{"n_layer": 13, "d_model": 640, "n_experts": 128, "experts_per_token": 8, "d_expert": 32, "d_shared_expert": 192, "activation": "reglu", "moe_layers": [1, 2, 3, 4, 5, 6, 7, 8, 9, 10, 11, 12], "router_score": "sigmoid", "normalize_top_k": true, "routed_scale": 1.0, "balance_loss": 0.00036, "balance_bias": true, "router_noise": 0.3, "router_logit_norm": 1.0, "init_std_router": 0.00893, "lr_router": 0.000547, "vocab_size": 32768, "norm": "layernorm", "norm_eps": 1e-05, "tie_embeddings": false, "optimizer": "soap_variant", "lr": 0.00374, "beta1": 0.95, "beta2": 0.98, "batch_tokens": 131072, "seq_len": 2048, "train_tokens": 496800000, "steps": 3791, "dataset": "wikipedia_en"}
Below are experts of layer 2 (counted from 0) of a mixture-of-experts language model. Rows are named gate (a neuron's input weights, with its number), up (a neuron's input weights, with its number) and show model dimensions 320-399. Each number is 128 + 24 x the weight over its row's rms, rounded and kept within 0 to 255.
Before each expert's rows: a language model's description of what the expert responds to. This comes from a sample of Wikipedia text that the model never trained on.

# expert 39
What it handles: Event verbs, infobox labels. Past-tense event verbs after a subject or was, such as began, released, held, launched, plus line breaks and infobox field labels.
gate0 [119 100 148 176 117 123 133  70 147 118 117 114 116 153 150 124 148 126 101 137 136 117 111 147 146  96 153  86 128 147 137 109 154 150 121 111 141 122 100 120 140 146 111 163 109 148 123 113  98 118 135 118  97 103 160 128 123 144 126 180 118 150 144 121 149 168 130 121 151  94 124 125 177 106 117 155 127 149 134 155]
up0 [128 127 131 134 131 145 129 159 149 149 154 130 110 145 215 133 121 131 173 151 146 128 113  95 118  89  63 166 115 116 135 171 110  67 120 124 143 151 127 125  75 144 151  97 190 131 177  99 135  78 146 132  91 119 128 113 146 170 123  92 160 146 112 138 121  97 121 177 113 150 185 135 127 143 112 118  99 126 130 138]

# expert 5
What it handles: Opening brackets, "in". Opening parentheses before numbers or glosses, plus the preposition in and table pipes, e.g. 356 (20.5%), Zebra (American band), 100.7-foot (30.7 m).
gate0 [158 129 120 169 133 113 154 123 134 119 122 131 137 168 145 110 119 111 124 165 146 122 100 161 103  86 111 123 107 114 125 127 137 125 127 113 146 121  83 131 119 159  81 114 112 141 135  86 114 113 129 121  70 126  98 141 145 151 135 151 105 131 125 139 156 160 137 183 123 126 115 106 178 122 116 108 125 151 109 153]
up0 [ 99 113 134 118  91 120 125 164 161 147 163 148 127 138 189 100  94 141 150 113 143 144 123 105 121 107  96 122 119 126 140 124 124  79 124 106 111 136 103 124  89 143 143 140 146 148 185 127 138  89 158 135  74  99 112 120 138 146 120 123 141 131 120 124 111 105 138 154 118 115 171 122 142 145 104 144  87 122 141 157]

# expert 62
What it handles: Names and list entries. Proper-name starts and list or infobox items, including George, St., Chicago, ==History==, taxonomy endings like -idae, and W/D/L runs.
gate0 [125 151 132 169 130 125 125 131 152 110 103 139 146 143 151 105 127 114 138 169 167 118  91 131 130  94 140 114 119 132 147 111 145 134 104 103 159 119 119 119 144 141 106 132 145 135 123 111  95 133 140 151  65 124 133 113 117 146 129 148 120 142 119 112 129 172 126 185 151 145 141 125 179 105 121 137  97 135 112 137]
up0 [125 117 121 135 126 119 111 145 140 118 163 132 119 149 192 147 132 161 129 125 127 137 139 103 103 100  88 111 122 126 165 120 122  97  99  93 130 146 108 118  98 155 158 132 158 135 162 118 142  83 170 126 102 132 130  95 125 124 129 112 147 161 112 144 119 107 156 117 123 127 164 140 118 166  99 131 124 111 142 172]

# expert 56
What it handles: Nouns after the article. Common nouns and noun-plus-of phrases right after the or The in running prose, such as town of, development of, book, mall, people.
gate0 [135 105 109 152 138 129 111 123 113 129 117 144 138 180 152 115 161 104  96 130 132 130 104 134 107  93 107 116  98 118 130 129 153 137 103 130 135 113 112 113 125 141 108 150 118 187 133 116  92 152 134 136  98 114 113 119 157 166 157 149 127 139 115  90 110 128 124 177 107  64 124 127 143 146  93 106 100 151  85 127]
up0 [131 134 121 117 108 141 126 153 103 148 127 147 111 162 160 127 138 137 106 118 148 142 138 116  96 116  86 134  89 131 137 123 111 116 105 131 124 138 130 106 122 148 164 148 154 176 175 108 116 109 162 153 121 120 120 110 170 144 171 108 120 167 126 119  97 113 145 169 112  96 162 142 137 138 118 104 100 112 119 138]

# expert 36
What it handles: Agent noun suffixes. Word-final pieces like er, ers, ist and ians that form person or agent nouns, such as merchants, designers, colleagues, monsignor.
gate0 [144 119 114 188 145 132  99 108 112  92 135 162 149 160 121  85 157 119 119 117 144 154 120 146 137  74 145 139  94 100 156 158 148 114 109  96 135 137 102 105 126 141  71 130 120 171 141 123  76 116 126 131 100 100 145 105 175 128 143  98  96 147 120 148 142 146 103 167 127  87 135 114 161  96 135 127 109 154 106 129]
up0 [104 164 131 120 169 146 115 129 106 115 159 137 108 150 152 100 128 132 110 123 115 137 118 158 152  68 114 142 127 113 129 137 115  99 109  89 133 140 138  85  90 114 126 122 152 163 171 122 105  89 136 103 107 109 124  86 162 117 141  73 100 181 128 132 144 116 129 130 141 131 175 141 122 101  96 155 121 109 126 147]